From a checkpoint of a small mixture-of-experts model trained on Wikipedia: 1 pick a token, 7794 steps.
Below are experts of layer 5 (counted from 0) of a mixture-of-experts language model. Rows are named router (the router's row for the expert) and show model dimensions 128-191. Each number is 200 + 30 x the weight over its row's rms, rounded and kept within 0 to 999.
After each expert's rows: a language model's description of what the expert responds to; "gets" lists some tokens that make up at least twice as much of what it gets as of all text. This comes from a sample of Wikipedia text that the model never trained on. Tokens count by the router's weight.

# expert 8
router,220,208,170,193,147,180,184,203,190,160,253,207,222,218,212,205,202,216,229,205,244,209,159,232,158,209,243,209,270,178,230,160,201,199,171,206,226,163,209,142,219,192,230,222,200,142,277,226,211,168,170,191,226,217,206,198,261,161,176,227,193,146,196,183
Description: Vowel+r word pieces
gets: "ar", "er", "at", "or", "ur", "et"

# expert 39
router,157,237,233,140,144,212,197,229,198,177,185,203,218,208,229,193,245,190,191,231,193,230,185,182,185,201,275,258,202,187,187,195,213,178,190,204,205,206,178,190,145,205,185,194,200,172,173,278,237,213,172,185,251,154,243,229,231,188,215,208,196,227,229,232
Description: Name-internal fragments
gets: ".S", "r", "y", "ro", "yl", "ran"

# expert 47
router,203,195,198,161,164,211,192,206,158,173,218,250,213,149,234,213,242,232,173,212,176,235,179,234,222,192,203,201,204,143,267,226,187,213,153,229,220,172,130,221,187,198,170,222,203,136,169,204,166,117,200,175,214,128,280,212,233,166,186,248,208,234,181,207
Description: H and ch starts
gets: "h", " m", " h", " H", " Ch", "ch"

# expert 16
router,224,253,166,177,177,236,165,173,174,163,215,236,205,161,227,174,195,173,163,164,233,218,155,236,203,208,235,237,239,170,160,177,176,193,182,136,202,203,148,164,214,181,211,216,224,191,188,221,229,138,161,168,225,169,238,216,220,173,206,193,210,212,205,194
Description: Hyphens, opening punctuation
gets: "-", " (", " \"", "/", "–", " un"

# expert 11
router,192,247,216,172,204,149,150,152,226,177,242,147,215,155,242,209,234,156,123,213,201,214,149,157,178,188,233,199,210,206,190,157,180,194,198,198,187,202,205,194,174,214,201,218,184,142,242,212,203,168,183,194,239,172,192,244,166,214,198,206,199,181,191,240
Description: Capital initial letters
gets: " (", " C", "B", "C", "P", "M"

# expert 33
router,147,216,221,179,167,178,178,218,152,219,180,134,200,159,193,133,191,182,154,232,168,207,168,150,139,179,240,199,205,164,231,164,167,178,168,174,155,201,191,192,191,180,183,237,137,189,193,198,164,209,180,188,217,161,217,229,179,201,210,210,193,190,195,232
Description: Infobox coordinates and labels
gets: "°", "′", "″", "-", " (", "°N"

# expert 6
router,188,241,188,209,207,205,178,160,135,213,209,222,235,210,181,241,202,231,165,216,208,246,176,253,141,188,188,136,224,207,175,171,208,229,190,200,169,189,183,202,217,200,214,256,176,174,217,260,212,229,160,178,173,187,258,227,190,206,205,193,190,178,156,198
Description: Digits in scores, dates
gets: "0", "1", "2", "3", "4", "5"

# expert 23
router,214,215,248,191,192,193,191,243,162,159,200,196,203,244,167,201,232,186,163,178,246,251,227,219,200,213,241,175,214,190,191,198,231,207,194,143,180,155,170,169,204,209,187,208,191,222,227,227,156,175,153,207,215,188,219,150,210,202,187,252,223,197,186,216
Description: Mid-word consonant endings
gets: "g", "ent", "est", "t", "st", "ed"

# expert 34
router,139,212,194,170,199,178,174,231,147,220,220,209,187,225,237,212,236,179,179,203,191,184,201,176,121,211,173,259,205,164,215,188,239,191,150,212,173,184,160,231,242,219,176,227,221,203,219,191,233,177,176,162,211,133,207,214,210,196,170,215,225,198,192,195
Description: Name-internal syllables
gets: "el", "il", "ill", "l", "ack", "os"

# expert 1
router,147,222,168,156,150,154,199,161,169,195,214,209,180,176,180,195,198,220,153,205,246,210,152,221,198,214,234,229,238,171,249,166,174,214,170,155,136,203,192,207,185,194,229,191,121,201,241,209,209,204,189,216,176,201,234,240,203,211,149,207,228,208,180,209
Description: Word-initial consonant pieces
gets: " c", " f", " p", " b", " st", " l"

# expert 17
router,200,256,187,205,133,191,164,200,174,155,238,168,237,198,246,203,200,242,184,203,196,232,185,192,170,212,182,196,230,196,240,208,172,192,168,204,150,189,149,182,216,173,196,245,195,237,233,246,222,202,180,219,210,161,182,254,220,194,208,222,286,209,185,254
Description: Word-ending suffix pieces
gets: "ation", "C", "T", "ad", "S", "D"

# expert 29
router,201,250,210,188,200,215,218,215,150,163,208,209,201,211,196,236,194,161,206,240,215,276,187,167,177,189,177,193,244,194,164,182,228,127,212,222,200,172,142,235,202,237,202,235,184,134,176,218,215,208,225,172,223,214,233,204,175,173,190,213,195,184,203,195
Description: Slavic and European name pieces
gets: "k", "ov", "or", "is", "on", "us"

# expert 12
router,203,220,188,216,141,151,155,223,166,217,210,192,191,159,260,184,177,142,132,192,246,189,204,236,202,200,188,225,241,200,224,194,217,188,152,173,185,178,142,284,223,221,223,231,180,165,170,214,171,173,159,207,161,162,210,215,253,181,226,237,227,210,229,193
Description: Table cell separators
gets: " |", ";", " —;", ");", "  ", "rough"

# expert 2
router,155,222,243,183,200,162,205,187,204,185,198,193,207,222,171,213,220,193,148,216,152,234,193,221,139,175,208,201,223,136,149,193,213,187,160,212,195,165,147,203,201,188,206,234,222,178,181,209,220,208,110,199,187,173,241,210,224,190,178,193,187,190,171,217
Description: Personal name pieces
gets: " John", "an", "ie", "ist", "son", "e"

# expert 25
router,204,207,192,194,202,214,156,228,192,237,207,216,230,166,214,251,276,210,176,223,256,241,203,185,201,177,180,213,208,232,218,232,194,207,178,172,179,120,152,144,219,225,206,252,180,192,167,235,201,205,202,173,213,158,259,242,228,188,205,271,170,224,174,220
Description: Colons and conjunctions
gets: ":", " and", " –", ";", " /", " -"

# expert 13
router,184,238,183,209,216,207,202,186,140,169,200,204,158,184,199,231,254,166,183,157,248,233,205,211,178,222,227,224,214,196,217,205,233,220,230,145,214,209,164,203,236,224,160,234,183,141,197,215,224,161,239,171,198,204,276,248,204,207,169,200,221,191,219,200
Description: Sentence-ending periods, headings
gets: ".", ".\n\n", "==", "===", ").", ".\""

# expert 43
router,191,229,200,163,192,162,199,208,190,194,193,232,231,222,223,182,250,189,162,207,196,219,216,188,233,195,190,249,206,149,233,186,235,223,195,225,179,193,195,196,229,189,203,249,182,186,187,199,208,191,148,231,184,183,231,175,274,143,219,270,223,198,212,215
Description: Verb-stem openings
gets: " w", "p", " att", "w", " def", "t"

# expert 31
router,186,193,184,173,174,143,175,271,157,221,195,162,147,180,178,148,223,180,239,197,175,180,174,152,208,203,244,211,224,194,202,204,188,210,141,257,190,185,174,177,147,224,251,204,177,171,195,214,210,197,187,207,227,173,162,217,184,204,176,218,195,166,191,185
Description: Election and results tables
gets: " ", "%", " Total", "otes", "F", " +"

# expert 44
router,167,231,207,183,206,190,138,188,164,256,175,238,251,142,256,211,209,177,190,202,266,214,191,214,205,203,230,268,289,151,179,185,223,192,148,193,218,150,188,159,210,158,186,208,192,227,177,233,166,194,194,149,189,183,233,286,202,212,179,225,151,182,267,173
Description: Articles and particles
gets: " a", " an", " the", " le", " up", "A"

# expert 4
router,190,191,195,207,215,184,190,152,200,181,197,194,190,177,206,203,232,196,155,217,166,184,186,195,141,203,232,240,157,205,205,191,219,244,172,189,203,124,171,180,187,204,217,225,200,186,237,200,164,184,146,193,230,194,233,180,210,197,251,172,240,181,179,216
Description: Country-name endings, closers
gets: ")", "\"", "ia", "ian", " States", "land"

# expert 18
router,160,260,212,197,171,198,196,173,200,218,207,242,172,183,184,172,231,189,180,226,213,244,212,188,123,219,200,220,241,193,205,209,203,196,181,172,163,177,195,228,188,199,234,224,237,150,222,231,208,203,190,181,186,192,190,209,167,184,195,211,229,188,136,238
Description: Year century prefixes
gets: "20", "19", "18", "–", "17", "16"

# expert 24
router,148,207,220,170,169,146,173,175,138,235,224,175,197,216,182,195,213,200,174,227,199,202,161,156,195,210,245,217,238,153,223,186,157,148,165,220,172,168,179,231,138,208,264,296,176,206,216,232,227,197,184,233,185,202,194,215,237,261,232,203,223,182,232,188
Description: Verb stems, past forms
gets: "ed", "ing", "ated", " had", "ted", " made"

# expert 0
router,165,208,204,196,187,169,154,143,148,216,224,207,212,167,191,222,234,115,203,233,205,241,164,213,201,158,248,229,230,167,225,205,239,168,211,218,178,200,202,259,220,156,169,194,178,138,203,211,199,158,196,186,185,190,186,204,254,201,193,197,205,207,214,211
Description: Location-type prepositions
gets: " in", " for", " on", " at", " from", " In"

# expert 38
router,158,211,229,198,209,200,190,187,158,158,240,167,208,201,224,213,181,216,169,234,218,288,136,162,178,198,169,197,229,158,193,175,246,178,176,154,201,164,192,199,206,175,202,195,216,211,192,209,146,137,157,232,179,169,207,252,257,193,193,223,250,175,249,199
Description: Noun suffix endings
gets: "it", "le", "ion", "e", "ity", "ce"

# expert 37
router,177,166,223,149,180,217,192,214,150,149,177,231,128,187,209,211,232,173,185,179,229,202,148,197,153,172,253,213,186,182,126,176,231,202,168,180,135,235,146,170,157,186,236,217,178,192,206,192,229,223,163,179,242,203,236,149,200,151,206,210,213,193,213,218
Description: En and n pieces
gets: "en", "n", "enn", "inn", "orn", "und"

# expert 46
router,169,218,185,191,213,214,194,164,190,212,200,152,201,205,233,241,216,233,162,180,171,209,162,195,177,189,238,206,250,150,190,196,242,187,187,242,245,161,207,164,225,247,163,240,182,160,146,199,176,192,157,197,222,193,205,233,263,250,188,180,189,218,180,209
Description: Line ends and numerals
gets: "\n", " |\n", ")\n", "\n\n", ".\n", " |\n\n"

# expert 32
router,183,202,185,190,249,194,151,178,190,204,208,200,174,220,204,166,232,204,140,232,220,218,171,209,190,203,238,220,252,204,203,215,230,173,177,214,144,164,188,208,181,191,241,190,198,221,185,210,179,165,230,215,230,185,158,237,229,218,203,218,241,191,205,188
Description: Sentence-subject pronouns
gets: " he", " re", " it", " e", " He", " be"

# expert 19
router,189,254,179,242,244,174,194,184,195,217,208,213,193,133,182,156,185,172,203,216,244,227,183,218,134,188,206,176,200,214,256,141,243,192,170,214,195,176,141,177,229,220,199,232,189,231,218,244,186,156,191,238,207,167,223,274,241,219,221,242,208,172,199,180
Description: Accented foreign letters
gets: "ou", "é", " I", "á", "I", " A"

# expert 28
router,207,224,169,183,142,232,198,180,165,212,205,193,181,182,253,170,259,204,169,219,170,194,205,162,164,207,245,185,223,216,215,206,154,195,109,217,146,192,189,211,183,237,240,266,171,169,156,187,228,213,185,182,231,184,207,243,205,239,160,232,198,227,195,200
Description: Infobox fields, ordinal suffixes
gets: " ", "th", "S", "d", "st", "nd"

# expert 20
router,135,243,227,199,180,192,198,181,130,194,244,242,250,211,196,192,222,250,175,160,236,184,215,200,182,162,180,215,220,172,199,191,213,210,193,180,205,165,185,199,181,211,222,246,221,129,184,232,192,132,175,181,168,177,220,231,206,206,178,202,255,229,159,208
Description: Verb and noun inflections
gets: "s", "ing", " is", "ly", " was", "ed"

# expert 3
router,182,244,229,202,241,206,198,191,104,165,191,210,223,145,190,234,265,227,222,225,257,213,177,240,129,216,192,194,246,220,247,183,203,187,165,170,214,162,145,195,198,228,222,265,227,166,203,233,170,172,178,230,222,198,220,176,227,185,229,240,164,148,201,188
Description: Vowel-final name pieces
gets: "a", "i", "o", "u", "ra", "ia"

# expert 10
router,186,219,195,218,194,234,150,166,153,204,186,214,159,164,208,204,231,175,107,187,230,194,179,243,207,221,202,218,205,154,196,166,216,153,216,201,119,218,206,183,216,167,194,222,188,184,201,267,259,167,219,224,184,174,211,165,205,170,189,202,209,192,225,216
Description: Initial single letters
gets: " S", " s", " N", " V", " R", " v"

# expert 40
router,146,184,175,209,198,170,136,178,194,213,224,198,141,151,190,204,212,159,163,199,240,255,214,198,209,162,178,169,211,182,225,206,229,198,210,213,184,143,211,221,216,240,216,247,216,175,172,221,195,157,165,226,195,193,213,254,252,118,197,230,189,182,255,180
Description: Clause-linking prepositions, conjunctions
gets: " to", " of", " with", " that", " as", " after"

# expert 42
router,199,231,193,207,221,168,176,219,180,167,207,162,165,167,210,227,211,184,190,201,250,178,189,212,231,190,218,200,199,173,232,215,198,162,194,178,187,176,166,283,220,245,204,180,219,218,196,196,170,190,196,235,191,173,268,208,208,179,166,144,199,184,203,220
Description: Commas
gets: ",", "),", "\",", ".,"

# expert 22
router,171,202,206,173,212,201,174,192,177,159,167,237,213,212,197,205,195,180,202,214,239,192,197,193,169,191,194,165,190,158,230,185,197,190,190,213,188,218,153,170,211,203,180,229,212,202,196,211,205,195,197,217,183,137,228,244,220,156,188,267,231,141,219,244
Description: C-containing name fragments
gets: "c", "ac", "ic", "ec", "uc", "z"

# expert 45
router,191,251,165,239,125,110,164,222,180,203,219,212,197,244,203,223,232,212,176,241,211,223,181,229,146,193,221,172,187,206,226,177,191,182,155,227,228,207,177,232,260,210,205,222,191,190,201,206,216,165,157,183,225,109,228,241,177,217,149,265,190,177,217,221
Description: Of, by and title words
gets: " of", " by", " the", " with", "ial", "eneral"

# expert 36
router,224,257,228,188,133,152,202,225,191,233,184,177,186,215,243,154,181,221,187,200,211,219,199,220,215,185,231,190,165,209,221,168,217,194,160,223,165,188,162,170,203,219,205,193,173,205,228,204,254,219,217,203,185,130,225,230,193,174,189,222,233,192,167,140
Description: Capital initials in tables
gets: " D", " F", " B", " G", " P", " L"

# expert 41
router,211,199,194,143,193,199,142,223,177,185,233,220,152,229,225,157,271,219,165,187,254,232,201,221,157,169,220,207,238,193,259,196,230,148,177,152,182,177,130,248,209,193,239,225,181,162,227,253,211,173,172,124,220,213,237,204,210,181,179,248,210,199,213,235
Description: Mid-word vowel pieces
gets: "id", "m", "im", "em", "ag", "al"

# expert 14
router,168,215,173,183,178,164,217,199,213,193,138,185,211,179,185,206,200,154,167,203,222,236,180,227,159,204,250,204,186,180,172,161,179,138,211,237,180,198,188,210,230,247,178,220,194,150,230,218,240,226,234,176,213,178,220,215,192,194,161,211,252,207,200,247
Description: Place-name word starts
gets: " M", " L", " B", " New", " Al", " T"

# expert 30
router,181,210,181,195,196,158,147,236,109,227,207,180,194,180,236,180,188,223,168,227,215,204,188,211,195,197,216,192,172,211,184,165,211,202,192,229,163,176,207,227,183,259,247,233,172,182,189,249,187,213,180,201,211,140,210,171,213,192,206,213,188,175,206,218
Description: Numbers in stat tables
gets: "0", "1", "2", "3", "4", "6"

# expert 21
router,157,200,201,223,198,205,180,228,176,179,189,156,218,160,193,186,204,187,158,227,213,238,186,252,182,182,190,212,215,225,233,168,255,225,176,223,217,197,153,223,223,218,215,245,165,150,183,245,190,212,166,180,184,146,269,258,232,173,151,164,255,183,207,226
Description: Table pipes, list dashes
gets: " |", "|", "-", "=", "The"

# expert 27
router,191,174,253,160,209,220,151,235,152,201,184,189,233,200,196,171,225,178,138,168,265,263,160,189,193,153,222,196,199,120,211,216,193,218,170,180,217,166,205,218,238,196,197,191,127,240,219,218,200,205,194,170,179,151,247,181,185,233,193,225,177,211,244,220
Description: Census and place nouns
gets: "ens", "%", " km", " people", "ers", " ft"

# expert 26
router,155,185,188,187,148,185,179,215,181,252,216,154,182,218,210,237,225,189,185,204,235,228,200,187,218,201,195,211,232,179,195,214,174,187,177,177,185,122,174,183,154,196,225,223,194,182,237,183,207,193,159,226,230,197,211,201,230,133,232,184,239,212,177,259
Description: Common English word endings
gets: "ed", "ing", "ight", "ow", "ack", "vel"

# expert 5
router,202,218,169,135,156,163,197,193,202,149,211,207,186,178,185,198,215,243,209,246,261,228,212,185,204,176,188,206,212,201,180,225,197,189,186,235,134,178,128,208,204,268,217,289,158,186,171,200,201,193,186,187,145,146,201,237,188,165,170,203,214,206,237,175
Description: South Asian name pieces
gets: "ab", "ak", "am", "b", " K", "ah"

# expert 9
router,147,253,196,189,197,193,170,191,136,187,239,202,161,184,217,213,242,236,179,168,169,229,205,226,179,241,264,214,216,148,180,202,222,198,143,176,192,174,204,235,221,223,234,225,198,142,257,225,200,133,158,203,186,202,197,224,244,193,262,240,206,181,204,209
Description: Determiners and possessives
gets: " the", "'s", " his", " The", " its", " their"